Weights of a small mixture-of-experts language model, trained from scratch on English Wikipedia.
Size: 14 layers, width 256, vocabulary 32000, 126M parameters.
Experts: 32 experts in each of 13 layers, a sigmoid router, a shared expert of 320 neurons.
Training: a variant of SOAP for the experts, 717M tokens, 5472 steps.
Below are experts of layer 3 (counted from 0) of a mixture-of-experts language model. Rows are named router (the router's row for the expert), gate (a neuron's input weights, with its number), up (a neuron's input weights, with its number) and show model dimensions 0-255. Each number is 128 + 32 x the weight over its row's rms, rounded and kept within 0 to 255. Numbers have three digits each.
After each expert's rows: a language model's description of what the expert responds to. This comes from a sample of Wikipedia text that the model never trained on.

# expert 13
router:170143141057163143126099156091115176118081131113143135112139127127119134135141097125154138114085162117194129142112163126142150122140081120168147202065187116156172100159157099151135144141191177159184146111072150122111191113141126159109123118145094124081178133151136111140146151171133108146098100179047091099147134141091082150141095189141140168113114123190146117105153088120165105123074089189133199105139214122096159087173085124133117108131167117115152181169140149115134148125140119153095158114129155170189108128139134130119130135131140072116158139128119067096169142138124147063115134163147214096124152052162147131141117168071133184136163150112114145169133107110212090107105207148160067175128138132126118180093094152109132064138121149097132124165124089153182145189082147
gate0:172124147147150109093097101162063160123121098109203122167135091134145123128107088097177121132220145116033114081112132097148142109112116118165093155098137094122134109154097099201187136185086088079177161152092160100150150135141095119127124125133110120167133076127117152205119133156095158159113100136067110157134105149125131140100147162179147176094144168080147154074138174137171099087103132159136137139079092136127132115147180133191099128129105160058131149169103152093144163118113125156173076110133133084086134104110082122154095148076168130113100150117104147123119126135133218142121118161153139126126111107065125128116150134064116235142143134178174175158173135123147179192069122146116145134142153141102113149154166107141081118078183131132096105168104061161124071093152130
up0:176158158151149130084132139189042166151128088062193117116163053150160127120146107112184086141162163139065126059108127138155137129135112099164115109131123112120126101138121103159203096134130133076132158170087133140145138161110095118136135110146136145110196116154124147177098128146085168197138115149108077137171130090121118138132111144185174173107163176122107133112117151146136169135131155180133178131078116108133158095135145140213119161123136142069128138143104131114137114107092109146148123112117139093090126115144081123164073151084166125124089157180093102135112130110120222154085157145175189140084116094081123121124199116091140233154154128174221184138177167134180149164104141170120147144126148140091110139119116103173111114113178112113090126180097079150119084099142167
What it handles: Passive participles after be. Past participles and adjectives after was/is/were (buried, arrested, elected, found, able), including -ed/-d endings split off (condition-ed, judge-d).

# expert 8
router:116132128096133068119128090123143075127132184204143113112082132098166119105147118180146097153068091085119123115126122132149084121144136099110122153084151106158090150109088054171115147085115174106163210214165128128087077109106130057171101091162163050192102089115140157148136127096145132141142170103212067129177158104124091150096170206135173128113085127118172118137189127190097080065134112124084100125134142140143131085110098142155141110113133150139142131146125050138138092105182109124121128165182161117159088157139142124141150130109088145181140167068134159090151101129136206104125099161125167094124129105149148158100123131123166147136126079134150107115126120101212165093126139148150131107126146127167099153168166125125176176118137128082205105125145118174168138132079144
gate0:148135123102163088085063135172171127160082124129129069181131087125128110138127161229112191208103120102109137146117063138153141151109129137151164236171120183107110139073163126107123059131109109142172144130183107110120167132097109103135160116165217136167121150104127156155129129105166084091095024162125160097112135154150097120128142102120121152120168155092081117111188146111078144153099166136171145081115145188116138154138126112132129174119101134116129106163179144085210139111171137052095086107128108136134165144114134123124088182116147109079174091109140161104104108106092176118085136076141138135127095159060117136140133150128147136158155115123120110153123121102103147098189138123146140097067151147134121129152168096180143108123102133096056145172141120094099187122120069
up0:184092129115124087108084151169188114131111167121149092167099088156121136139117165187118128207089102112114172139169052118182110156115127100151110219129113155114137159055204111075140097120130109100176167117168150094124169119106093077166158147145184132177113120110106143154129130155148077097108089139115125111123171128133101124189141123140126142147189120108061118105161155098074180112136163101116127100182107175071158151120071102120116126157114110090146123169177159076171138110182134068105098130157147111142160132113080114137132132104146120142156060102159153062136112115092171114096115074107161114132111178089140139169164168129130082151172133136100089171153123120054170108207123171127184123074132142138126121152128086205144106140152113117110128130108122080092144097091090
What it handles: Degree adjectives and adverbs. Common adjectives, adverbs and suffixes of degree or size after articles, such as much, well, very, early, way, the -ly ending.

# expert 22
router:087117189134033121082114146158166037139169108135159127149137125163122079073135122201167119147142126125114121131182112124120128123106104138191141159132116104145162103100110141144167069117123185126176145146160098157145124213123148115089129069199134114164043148130107163148176197110082098099115140146077171142143143155141110104143168128140107134115136121121100113116109098119154163180111138163221101160126179119100167122140143129150150136129120105102101105142158141127125110119111099117113101091148124098144137127062102144190043094145107138161097137108091154114133137114108074092094097134105080154134145161147135139088106130121076054154047080103160088122149146132117152198111147152149224133100192163125132124103138136169073097046110153111158128120164124162133126163144149
gate0:073157174167180125074184123129132134096095142104151149175161143141115122089107117148193126152177131187136173121098129113140133115178170185154161177100122075161094126142082104073125124193137164120139118097065115151111113100143163099168173071140048062143131162126089146161134134146142177082109126132154068167143086105066119139114162153087173175106174147142151069177119128119127124099154169146144120086173139128173085124193137193133198063141152108151126086113124108168152206175106133132150084148154140158104181153136193106128098128112144145160145111174095168125148097150126152152139125135142064158101113119094124115104099124177140146104137070090147146123139116108171144124170198082135109114171085106109127140078072106153112182157111116120139149100159148145099066107133089
up0:116157188126138105103153168139162161093102113123111136184141186155106073139134160156168151158183104167122113144091126092119142129161181183146161211114092083188117136163119139092111123180151133104137136123095147164131112074146194167139183055125068075163151181140074123188146129156106174122108118116167105170158092102094149111099180179089140151116138177143117083149131115137117103086148199150168123102147136141190100146145120152137176070167129116140106073106118112121138182175132143128118086116163126150085168138136175110074097135106150152142117130142122202117085124150112160121082091119119076181107133139142102145129117097207140152105138101082152150140173138109175126113181169089140067108150098104129092119085075090114076169125119101143167136124187094184114059136156105
What it handles: Line breaks, section headings. Line breaks before infobox section labels (Career highlights, Background information), heading markers ==, ===, and sentence-final periods mid-paragraph.

# expert 4
router:159126141108174120096143096137098130131175130194101134095125137095157144164104129139151174099146150109111154151121115177117154070147089114190116124127119155138139135150125188122087153141149105134033134061084095143106151064122119131177136151118151106102214102179200137105146155107189133137180078115144164157126074154182101141143172103117143110129172118105204149193153103097146145161160120059043152134150111110148169152089085127181133128090170126136152100171130141123132161115134100146187063078115132094068131130141155102104116153110093084088119160111143147145137178099156151161091127150182171104133100108114112154144115060145206095137119175179068132152080195151088106149136106105115104118139094115139108204098127142120094145189161140141116146107112176149150145107148077
gate0:107106145129164129080115089135154124102133118181140199068109173111188106162168148163131041131091185135069178155184087120132087177140102122094168085111144123104129126127170172153130080135169116148146141123122161088124109128102177107161140080138120123134145071120157162156152106103138079138157082115160100062133097150166081122122097126150121100157147081130168113148139157072120111096132113120163070151103121084161125078129136153142159084184112161123129122071119161121135178127109171144177095096113143177073154108216151132114142103119197081129121093172109120149105168094158127114121139126060072172114071097080162127146146174088075132147110151104086101183137091135113121114084172061126170175124075165127120102175182100108104148152115112146124065097139114158155144177069126
up0:071082112150156115083142104135166118118152073188148170014153172082130135136149127161112139139091192189086145188178082135117082177135104152141138077093141130123152130135114147141091131042112154113123096090106142074123145138086159124180145107113148101106129116169172103181134105102123088125125137149124128142107051140175111097141118137159128114151125097117115157111096111112160127150132066113138102126080148126133107040108110146178185089149139157094131117033098163121112142164108194106155117098132161162082153137203165114155180108132173101109127138158158114120136152135165167131113142114101108159115085098069107189092110152076134130148122155078099076116124086164153088113141151136082192190122147146102120149143189096128136075128123149142110127067154126186180136128078150
What it handles: Suffix -ing, gerunds. The -ing ending and -ing verbs (allowing, giving, raising, assessing), plus table pipes and separators, and -ing inside names like Bering.

# expert 27
router:128104140050087090131151142165121141138149131094140118143189110120112101105086173196121110074119077157124097082113137190119136202153092136083095123117115128153091156177169161134073170126079141110114069105188165143113122125141103084126093102158119136109092101074082096152146099129198092139121095124138097167117142035113129098149069161116103115123177097086137132131075166141123130000157154137167124137168152130131154114110172110122106142099210122099115158097137128135135126114106214119131109149127123147062196148122084108099177113171115135108112118136088096118171191122109100103044154106169135149123102105168120132122134105103127179152191139110146119052119096164151146137137119196131094160140146158109149120185130156137112125097109089136175082130175159141123146127118089
gate0:132076127149093085121136113111105165150108123085098160094119105134175120094172181136122130173079159129145080129161100119140137151094097122161166134136117128114137132144209118127097169182098145151156136120176109118134160075108116054177118120169114174069155101044080119127128136146156101090128136155118199090160098123135134151154107134100119075101173131121100134107196143121105143116108112090169161134131112123075176143119134118129161077113177104185092169125079098089133120143082110141168130129146114076152089083070097141152110194141130169123090146079128060133079151161077109078102064120121163108103063105170109163065084110114100148142096123122168100136109058181163152155105181124130102152123084116164121171176113192142139138170134142131201113176137206190162140137118133
up0:156097154154097112120162105096128133138124093124096152132125107142213097090170187193129190154077146113129100147125117143128138157084091105137155154119127155109140154136210161164110145162147160145155174120192113159105176124099135095127110088178082190088152102051064158166101116129150091106109129150131159112135110143149088146150099131089115083098192143125112105097145149107113158098130093080133121159127124141061133153139117150161180071120167108191093150114042110087122122151065082138165148108083095083152075080096110154145097158144116155135073129115135046123049140162118110067106120093139135158120049132175100151052077131143097146146098116098153125123106136164128139136071154110089102143164090126155111171155110177097118119143138132140146123203134180159148156166100112
What it handles: Line-start list markers. Hyphen bullets and pipes starting a new line in infobox lists and tables, such as "- First mentioned", "- Binomial name".

# expert 26
router:191136137143178126109134172112143160150181132084129153154133133087146143144113159184142110119110128129153160199133142125151137064160092168233116135165102145121158154147080149098145146133191097138097121103157104114120169120124125129124128115108173093106223155141182171136119114130211160128170106097151144176124104123183113174126155098127204154127150124058159129153138141123159110093155106069033155133115108126138137171110084096167171114106130147154144130139153129119133131087134094127146140115109168126127163131140122124130103178139099147111135190129145110155115198132088172129131156164144201096142101138101097137106137053103133101124073119132089169129076173173139104141152115088181085126105040060100110206055118129148092147174141117087102168156061174143134124131133135
gate0:121083116113129085145119072165163157185072110109154173167114149162126120136140059185144115153089132092104145086179116136156085157117190111101195097098098126098173152141147136068147081131105126097109126157158168157113116176169120148117149151092089143133106096108108164129104096149126066090190086120157143200064140071115093117089155141167088098145110115106098084113107064118138108134103144147177121159115162141140112067100119159157084134085192172087183130138103101104087104157146121112172120167093138123122147126127084134149108138171157142102075210146141116143161053083135145121106132147144117176125158125078120151139145199094147075149070126101078116164171096150129114095117141120123102065126079089072136109110114172159221189120081114131139137158078099137112127137095107
up0:135111178121115125166126093150146153196123119097132165124104121193116108124143111152167117188110173112160136134149087072166120130151160098118171114130093155146117159163119141099154137134106156101110091153133182146176170154174139144149135127098182186191131126131089157153089110139148092082187142130130166179149065049127109102076137165152135103108130147113105056083134104130140194091064162143099148167129117115156149030129134084169162126143163166143158128093155069111124138154147078162102171140055116130095155134120094194114147094109193159114104131109111103100163076131110135104120088147071085155182086156113094156119127166083131116142116085065136131153145114143118108142127117134136102053112069101042130078106127134107133110050091081145120122167090178117084143120095162
What it handles: United States, proper names. The word United in United States or United Kingdom, also US, USA, San, Soviet, and first names like Robert or Thomas.

# expert 1
router:119128106115110206096118096153126150164154148152130143130106111145093086106125094219105137145169116112108075165135125056071158179142167182144126103141146141113067090131117192141090109135140115154117129219140153165133102111078121188125103108167124134135081131169102211169148156187120160142180069176134105150169174097163076092164095171082120136150180149123177080139164224109139170138085143107122081141092067142165146112123113158145118173109158120162138083169203141133149090111147100135080074132144148155094151120154126149135122142098167149117122153113112204155131127135134190129105197094146121154102177180126119118120109155062132145132084184124098098160169156128171123165112114172107171105153112129133189157135130112149115109149137121160140143137155135180099133096106162
gate0:147122122146121148159093106129126116157144090105123139130164154104136120072185111120175164127159141109119142131141158064146116103166124125122161091081173108118112031150090115137151153118148119108127124168131105139127164168164125156150098121105141070117131103116142084055164166110132120210103153105083222128125214106147155085108117152088140110209141165129167134122106171159107163153182104127120162123055128152097161160179164112097149114156079102111122160192136071126142052096114151127158163141138130099149094153092106116147112103114152109126142066083172193079131106182149104157157137064106137099048182135131123126085080082135101190119153145113167125129125084114115117123128137118156075027096090151189166183113098130135115155135133151187076115134141121146089129129132160
up0:137141139115097166165077097135117128124106108116085156127160127131158146055154129112162132108141134054096143148093161091138139105175172101096176134131114126114119070156110107140131169121133088118133105122158094142139112197171145158148112145085164093119109121125114063048143129102165109151116131145060192131132189114148162099125123144109143129171145120135144128125065145137092125135134083136102126154124149096066130187180180062043148110155146082131128117143141051141068067118212126140136176141158119102139092163111114127195086102137162094105199106124163190071112088160126150167173101055097122115090137182130092080081081048112073162115126159158147109135142100105162154110143087113177097046105154118150170173114099122115116142153123109141066124130149109120110120107160137
What it handles: Sentence ends, name pieces. Sentence-final periods before a line break or new sentence, years closing sentences, and middle pieces of proper names (Te-ut-onic, O-ak-land, By-water).

# expert 15
router:124149152097146154074120145090127167068112112165113096135118162099112073165124068096086135098159109134119080109144101188170141131098118103126154155140105086167192181120112126128111079138106104145225160145071089153142152130107136183139155145166113162128159153176105131152168110115135131207152185121150134115104133172127077109099119124130132025138105116128113193120166150170088164162114135066145135153173138120122080137165142108094113175145175110080160186058166086117127095144145101124136166096182174122139182126123107135104121064105096126155109127098143142157090119187071173114144100095114089098099135119133120122154170134152113113129126183107143136165143163092193128074103083115124170155122051127073129059141174104127077118125102142155126087143130142093152117112089216
gate0:108145124163155143175169167131124128150097098173115160204089152116126193148153129186157105124136104122113141172208132098175138146159173079121094134137103073126077160198113077086117169111130099125124063132157103152128121078111168051086123179091124151117121161142075131135103074080093145190086101116143179132107178079121142134123137105144095144195075170174085120059057134103106082143154176158112112130108134122147136166142054164110152109144157138119123174170133079156090116160108129141171099101140145136152100130140075138129144090107102091103115155121158131127138130115167120164106119116094115093156107184135097106094136130076101133107090141076101126106154123171091177107108143114101151079197108092115172113164162128135117145089122129105151122102119113163059047083177198
up0:107175138148122099214158172127105124137077119136121143191097156123137163146147136174147107130135127139135144171178141099155132184156159076120150109148095087166106158167139078110154144089079127150111054161177090169105114055110147077083174152138074117116140135130088127175148117073096152180076126106141191122149187120120125072136133150142087138145103123156075146057104159141107050133123147139097155117123118108190141165133101181094121105144141127053118142172123113120128097152094133128159140126121144148120109132107083147135133111108063090134117182110125102109114148116106146133126145125070101037148096174145145127111142164080066158108104156074127116108175132190122198097122157097129123052178143078129143072155148111165062163093117152119143099119090120137053076102145175
What it handles: Adjective suffix pieces. Word-ending pieces like -al, -ary, -ical, -ian, as in Meralco, oral, official, boundary, and some name fragments.

# expert 9
router:138091205083160136130196124112151106112183162124183075130131114169109109152136038112140123117129110128072122123123121158183135113125184140129114080122181105112120134098180118175154115108164118113171186130091160204115192161124097150167145148115115142154029120068128094135150085140139140135176090139183177112140154136139175145127125137146074085119191135110116083145100184155105126156129132091119146129089057173108097111122091139127121083141111145165076190141100127130132115111115132151115155162131058155203169116116148129086168162108126167104133146151160111129142159149098108066145133105165159151136140244132112046101130181097157117112125135166173082170126149151138098096102104133177123115141138095101102097139114124134134201145136181076091126096126108064145129114129157
gate0:112134145108066126098162091143184093122149128143118138150137123149134114151161104094132120131140176088186194134128092113100128136174148113119147043132122138149120137134090142086185118061132122129131122150195118121074164135101127056103145085164111163082156154076147130150169142127130083128126144193124134102094172103121120149098126217092157078147139117117078132113107117175135128174128076071115130135065094170077143179118137103096144171179104128121133159178135137152141127046108166225161133134185141120187097110114144154103104136114123106110125136137156128171130163204146141100104085094139167176115166154179165146136165145100098167040100174099140111092144110143100124089195162123172132134159104113072154153179077147139064104130174135135156131130128117128199187138143136
up0:097140173144070112125121063148193132112133097139139166162132168132135110133166080071113103154132157108215187113148104125128135154164119125128112052110133153144115112119080173107157113062134138154128105168194097141083152125079096081123113111147127140073179127094158127191158141120159104153141136154144103105101156132146128144091085204132190088115139129102054115122111118135174142145115115104116126117089059141062151166124128118131164158188105134127116167189132152157116124102133116212138111149159175134197114078083160159100165126123084116115111154118161114153121161192178130111109122110123158151131149143153196129096144123102111136054089154131089107090145118105090118095206149153173155146140131102079159130165046164111056110163153153154112129126141122119196163181114185
What it handles: Table cell separators. Pipe separators closing a table cell after a name or place in sports results and lists, plus some semicolons and closing parentheses.

# expert 14
router:131160138128152126096140109144068151134144138216100126103132126111140156133083107125139188114152126148119151147108106130075155092135107140215106131098131135138154143144110226150102139110123088137043124065074118123097138094119090141141136145110165109079176106144191091157140160140166135136172086099098153158137048163171070135095157115117135150159099112144161171134180100108121132183167123044051133119134089115149140143102106146140080103099165126132135110160162140143125173101147085157185097121113154147037130159117155105075109183128103052087135177100116146120119182110131161173095138158145185084099077111123070179129120097141166109152094144134111141126082184131110107134150098079114102124144083116130137180118135137097135121205153150162148169119076175133132141112127050
gate1:120119122125097135081150163100102107089090108136147096076165144120112179119140075141153099221143115127157086117131100148146099138093123119122133098244102117185166121129133132109146118183057099096065130140119153130169098152070120121149123117137120174169151173155145133056136161126102148114110117172087176136137045172122163091121089157050136116119091204127175087092108093097079111102145114143115114183141071071134102183089159106143143112139117141114102079127142112154133173122128143113186162123194107132128119128117167150152134148168149136137116100115146116127200130157105122061141162107059106121210152125165118097168144137094101146088130192124152170144126122105128123094134184145165131144117198161044165082078099118179098141141162118119130128152138076153107117134145150
up1:086113118141183149133150116136089127126144107116164130053103178149135130100118145149015129142097125137168097125128101162109122108105128108153118171146121114125167066161123142141208148144148166167069128162100096120148107123133102107142147139197129110168108170132152095107129155163165113111135138147099143071120090119148175100066092142149100123142117162130118151109125124032106093122108107107104128153000125152159098116130141140145141164191150149175120064147163127145103156142127163098097186158156106090081159120144137092175109097119156174182088148132138122111124078143147120120068117122073090162133102137132161117113085108084122097095135130100139144152111141123129107122109150160133097153164134151092142111063168211085119175159155155157146086179104137092026107175103228
What it handles: Table cells, verb continuations. Pieces finishing names in tables (Bre-don, 49-ers, Red Bulls), table pipes, and verbs after to, such as be, suffered, produce.

# expert 19
router:172164123098174128122108115124139104099112166183122144110117137095176159115073141114122140097064116177162141145143128118075125114158153179170169072184156149132136132190100169096146133155182120130055144046117085111103145117130143101148151114126128097126184098175104089111019100106135118140153142120124165116124116144202080155162199063127175111138100161083174119151131071082129116169158118092125148077137113122112191133104140147152137102114165129118140063124113102124125100117116100180193088127141139146111152141141131135100119107135147100096130111138100105170165152111140108179132112196133140102093106115132146176143122110151139095158140169155076111114119180161072163100107116143041022122120117116104077182071138131108139122145124118220122114086050155122120103162141141
gate2:126112162129098144114094069125109072040143105128122123182098099128094125130098093153134150100078120129133173104119123133105149128093118104084080075145118120137145121131144156100121142102110128069129140086109141154171109132152148029138146122150084109106201140110059114154091144118141151143153140142114128169143117108108122130117118089155078139076184188102073128157126148093140217153158118176217119092095142135150099104179144124209152127141168149116174088131168103159171114078219169180129120131162140083132115188125173186147140098148187183175122166074141164126102102185120167069121123152117141170114117131098137148160097138114150164077120120073150150147150175141087156119064143149153083157154092141121204123142131142119169154173087143163112124109154159133146160177140149
up2:121142210121096220128132086141125109054138127111144067171095090131150139176111115173169103069115131126141141127097064125106122114119120093136096115151113090130126127147150143134139137114114112075137121068098119152141105162146188077149187135162110120148202142128056134107126104168151106112141117121123132154122158132078079134115107086149096157138164180075088166152119160124113193120099128143170099105113128141113094150151115137163159133189112128084168113158167170129151106099190148161171094084145145122163096222155189182123067091139185175159101135051148156110061132183119135092142148164095081115143131121092155118149085138120185137063139152077161125107136178132091143122111135134127077140165105110117187054149132148140163158157052104134124121126127084104174095154121152
What it handles: Word-final pt, verbs. The piece "pt" ending words (Kry-pt-s, Sle-pt, We-pt, ade-pt), plus plural -s, "of", colons, dashes and verbs like provides, develop.

# expert 28
router:074137144123157103197133152092141147154124146181092183118090158116157203151093138161161127118167144160165176157137108173127140136125144129166189128132108121117135100099126113102109150101121134138099092133149113119141169051103113170096104098106131170097176101108161138101148146134099106146138148147108193108117155133162102131126099179165148155180136140127156141132194151060098163123180113082123126112124057140121122161152095143058108111096128152173096089194156134130143176106109066148155169124130187167119161174165190147093125129119067031123110149100179121091114166140125157145123146132132166135169124116117122095140156122115118140144154118178077078178147128163132135088164097095066132121137129086126125041176155074142120142189073145218173099050072091121132140097127118
gate0:107093152109116122107164181134180130166043156130145113178128082123180151158157160129127162182142158136113119050119113136098122143107130154070131087170183153124119153144080137168138106163100163103082111150098139120137098087150119130123156167151101115116124153133150201078179147119108107192201113100134136099157134105122124130118143090127150083089161123174138172110112128154150147140083130120183126177103147097181146104107066178124113145212091149146141121167169113139118156125121225109160100137164160184144145204108121079140154150165172112141106122105130077171107101118104101132093156208097114113077101068113088144113129094113111101146106151061169149158093180106098180146072061108162158159084086135087119060101130161117158151126093104163145192106133139146116152104095137
up0:085117106117131143139175195124144073169056128115141127148124091141132142142141140128141135150144168135088141057137120119091120151095109127084112085150148141164116137113149110140126149162088106099072127120115151114130127111144142116105137174138122097111137188143133177105177166133099108184199100122158142075165135113150121098080130100156130081132163137150177113095102136149142145182087141138250074126094160107161119149141093158117138177207087178155101097161191065134165105084136195082146106116160106155096148177117087080093111147185192071130138112125113081138070132152124097132074117173093125107086108077129112108075159108101100137134124157103173134172102168111072113106089072122170146169126107153059128058102136150132187111135119125168119200116153157108108152092087099
What it handles: Paragraph breaks after leads. Line breaks after short description lines like "Skyscraper in Batumi, Georgia", list items, section ends, plus table separator rows and heading equals signs.

# expert 31
router:132139116111156109087136112137059101153137140174106135146165152128159177171132151130142180137152137145110187135119116164124169104143081137143097138121148144175063116122110181154100129113149103139110112037074146096138161091122113077158149145115145048073198118176152072112152184153221156146182088128120129142092053147220095117158194103126114140159098112131145179146142147123103130176173106077073159110130110102111182171089085103167119106087176115133135136149101136121138176118148088137165079150105123117080131127144144127107126138104109101109115191132188153117125149115087186166110130167172151125134100116096100176124158107158197106132158154168129147117077197170082086146120108103116056126175085086131111152120140137136112113191148124160151128112079154113165144084105087
gate1:114147153115126158161096135126176098130150073113172158167101078152144094122131163055129157091188146081131145133122124103120090159139129151145104114170098186115094130120112119205109080216102161105168102129094140103101176154079068153113072141156114089112124099062070140096117128171153149096191131138161146120073136172096129132116140158124148109163127124133171077151108158101142134148126145081105169160112109143106116167180138123141146141145132197089164154142136126099156139128182163111089187145097163141181110127142167178117112116136132155141101164118096131165121160139159138131074157118114186173160089065078174137127124141167086170120080254158173124115121194194144113068157153166112165120092142104138104115097152120107143138144124118081106153067165185149109117086147089
up1:132156155135102111141127156168127069134144099138196124171102036161214123126122130132136164110134145145162127100145145061104128161106125124166104151152129168133121097122124112208077067201136144158134121092139127129110180163094146159141110109214142099115111119060098147093152149174094142090163101134098157124093147151058107140103122149130104117126137053119157096141111173118138139225179194137134160157114127138107143149169129131145148126132161221102151151112141142144152160113183157091084139103079122123153092145176168147162103129125147176088077149085111132114129170157162127102108139094126141171146121072106135151143118109146142171077110202136216118106111199173119124121165131157137181108141146123143086099123160178113124164165185104097136124080153141138122141119205088
What it handles: Mid-word syllable pieces. Short syllable pieces inside words and names (indus-tri-al, Ela-hi, Lah-ti, ti, ani), plus kinship words like brother, sister, oldest.

# expert 3
router:196132105121140154129111151160127158114165118118105143147112166112183146149110107108091121103110155127168129132163115171138098093116095122082111116149172198146140138140137180193111128107159117127042141139163110103127170170137185166143096052147118150113169136137164075135146172132161131124180148089162122150151083141208160155149214166187103178118104126163149152168142159127141130085157145149128079130124166119192114158084116136103103116089074105160166140128163088098129181140169130095122073069089092124144183146120117120097148113098128099098082112149116169148116176159154153174136119116182177130117115139156045137121118063172179073133188133144087093093113108096158119123149114093043108132160083127137100160107138105132162128122139098174109087227056112106146144118131099
gate0:160183131153160092117162157130117132139116172144156159188112139153159126115131130108136112107113110138206114101148126112173062075159136155142087138137201133120098176118178146158126128141182127147109135112116140080116136204126147131112137112103113125127132150098150074100129140085188126164092105099131075137167099142113166144104073137098123132152091145132124075084103130113107133098072181129100099111105133148116106104142129207085182107156122196144096154075080178170093185082120074060153098093144146197133110121101099108155125100142058140178132110085118054126105128183115095112152112159133134182144181105159112150090125143118102133150096128142099118091130184162020101175138136127082152139094087136111086070084115103066187130123165158134157096104113133120148079193075117
up0:149198159170135131151122139122118127125124126139156146165136123159135086120153137135127141116076141168187134110139148115190092103157139188130046089134197095127132137139160176114153101135144139169163117101108153099115122170109138151142153161122102155146102146096169038095136126130157121127092113107095059142137120147096176160069105158145153153187047149129096100087070140149139159055103158144091128105089100132131079113099161168077184116138096195178108142099078180199091173124146073058158090115132134182134165125061125101119102117159103145117164120093059075100142102136111129084108100146087157136121195091116104135117145110122105098169123119138105088050165134142045102138149172126124132098123119134097107106082074115109129127111162186102184116124157088144177100165127137
What it handles: Origin preposition from. Mainly "from" (also to, between, by, through) marking origin or range, as in immigrated from, graduated from, values from.

# expert 5
router:121138177177128126166139130182097104115088120112144144150034110116111145154138123082165146129096094127166111115086100082094088208116052085138096121170153147081076113143122187129122168093072104140094117101079124156092184100118118097144069103102087131149106099115156072149105137141159124076157079170121119195170163112071113102073178155155127158140133128091146184134125148134144087123151152127116122116156024124117138103088134115114114158106118095134093103153180130122122137104132136140148096050086138065077180145152112114105146145109106176131065088145121117109111182165166114169161085180126121121120085138132133164092116136159157090150140110151109138202129116097110056127161136129033134120163096140130144160110123149079177170140092121152117156174133148146091184121178161
gate0:118145148143158150102134112123166053107070107172140121089114072117122145134141177056133104169127129175090136095142118108184122201076107122130166064154117111170111112070150088142101093118167102121101113108079084123166094134154138129106162120141157095122177134100127093137128148089206132184067075107120102108100118141102164151092117185179121105067139113123104123114133125114075173065106104036093138137123108150174111097103186092155153143117139123111148052144136143151155143192110118156213098107150157109129146122142108087139107112088120132102082123125103053098164102141140141140123109165088125155074163099017124162108164195170102089064068097147138127153152115145108101185102141137131128164125091149130171166134142122098137106115094182094167164140113124126126133152089142
up0:138126140131209145121148129123196065126059097170111157073111088111114167118148180067109148122117107106107120109150135133211118182105089099105139074174127132149137103093123116129119150108144095093130142160058102103181101078181136080140163160100117103149176132067141083139131117087229108125066122113118110125141099083126164141088107162172116122061174110128103138078154131082089149068129094061128103123142116151159126098123190110179150078136133113132124045100150134118149139131125145173155112092177151145105139108154088163144113096078127164118101118120090104113147088104157082150137121154113139142116141083058114141117179191142122060095043110139097143130124136144087109206126136133085092112140129128131175132147155140109134157094109188132141156139136154103157126157080201
What it handles: Temporal clause conjunctions. Conjunctions and prepositions opening time or contrast clauses in biographical narrative, such as After, before, during, while, when, until.

# expert 24
router:040080132142161105132147117115114170142088086155163128118171126125139155137175129111127086107145117103123105086159059103131160153106102143115144118120127107171147088167156082173078071052119165165147046183118119076100128065157152121101120114170190099121118115108128096153129148058195132156036110116068125157181121083131128084166078100137137129093104125148164140131130114153169118118154122081167091160158155101191079144126118173196102103075079139107158095167094132139105154157116145140156091051129142137089098145162098122114108149116171127133105147137142164118129128101116104054099083090137126096140138108093187171152161138100143138111126097135089158134136103128122152095113064135042091091119146100122120174130140157105161189162167168151113127080119129166127116059183123
gate1:141128124138110134131218101131113195160147108104125126132147064097131130170127148176114098137111190114119152145119105171118166182143086111076168169139124116132072025084148155125115140077121119085187103126171191098083094100168155142146133092132182124193123115116138147149079150117068114149118117129141139134110120091088119083102148140120108083169112115159145136087088144113153173197145109123161175155154116160168086111117135119103106105133161127126045154126120149162076131097191182108129124139177102142145111112088065137142123115079122144213153136102125169129171159133191133173115095126124123155102144139147070170150144132146109129120149117157128082111168114099075160173157146086141107099058129101167171088147161147174186177107147114084199132162087105103177164114122195
up1:116115113129112147133197095109107165112118112121093147055094099138140136167096187180133112088116116106140134165166117182173140164104103162092172186123147100164084066112119156109103144063103117071176107146215151063112089104193164124130125083144141103171090101130109162146072169186064115127107096149145123079090097085121100125112176152127085149135114124139155099094111157139189167197125083094159188153151122144131094127114151160133096100123141129144039178114169114182098152090176171105158149154179130135157113144109121175099118105103161143156138122130130166125144130112183102151088088106166109152090151195136104161122150161135139121162118095141104049119174128093142159141151136112164121095114085128125171097110199145150153153166150100106171133145094063085157153173099158
What it handles: J-syllables, Asian names. Syllables like ja, Jo, Am, Ay in Asian or foreign names and words (Hanja, Pooja, Ajax, Java), plus line breaks in Thai text.

# expert 12
router:116124127166140128138130165140153080150137139137175112104166174091113134168144102091198132159035128085174145152163143081123151102147135087137118099102167049096134118079174201168149144108157078161129123109141089087116099122153139122113150166091085160106159123141189136167105114120134093134069108134165115070149113127226091118124137095082083129125209114113150125142101121155119094150146116089149062150145117091131121105125142109138104089100095113166093154111124177101129081102104074097122077092160139137137159110124192092109149109090082152113133096101111116069126101071113143128124110079140160161093080158157069094167164111145145128120194100119099110074152043080109149153157141117095162109157112149108181094102150027124106109119125140100136145177135139136123132175079195
gate2:117144103124105124116128165124143125134108182141138091088131121117154135089118130122168158159123124149145116105164143031193076089160089096124071104089117054137172138167147184154103167158091090135121131118131108115153132109109151143102161152133165193083136129081110187074078130166159079058114146092149083110153102166154097103119149087100120078111170136102102129070096109135135075076123058116153125145092110105090146121085168133102084101191070086109124126088134168098176099186150102115138104106193088127141165083166131153156179178116172143140080169117067116128185082094133151136150158175147155137118109111137102059085162165076121170148143094155107104106137045095153143153152091168116098095103152163118147109121137089137126192143090142096111103132130070147152083093108147
up2:169108148145077149131130123131117162138117148134168092106110169098133136102107131116156134145100149138118146104140184025177133126184112131130103140127089120135144155131127197136139164110121121153091155100122108100159147120116110175123152161134145182129172125088135155051068115176177098066118142078118073125191096174143107102152137121078163045105134127149124155055059157128091155070167045156124148141058143076120092120102160113092143152179063111068148085113096158125177168199141146147166127105125117135128156128116125152142178132098147159125084146107082142167207126108093127090135158131144132110106075074129101047144147136132099143143151082121119115103127060082164139137148115192100118115103131126117128116067119112137092173112090102115083094105125072146126060114083162
What it handles: Word-internal fragments, prepositions. Mid-word pieces after a hyphen or space, like ang-rily, pre-kin-dergarten, plus common prepositions and articles such as on, in, over, the.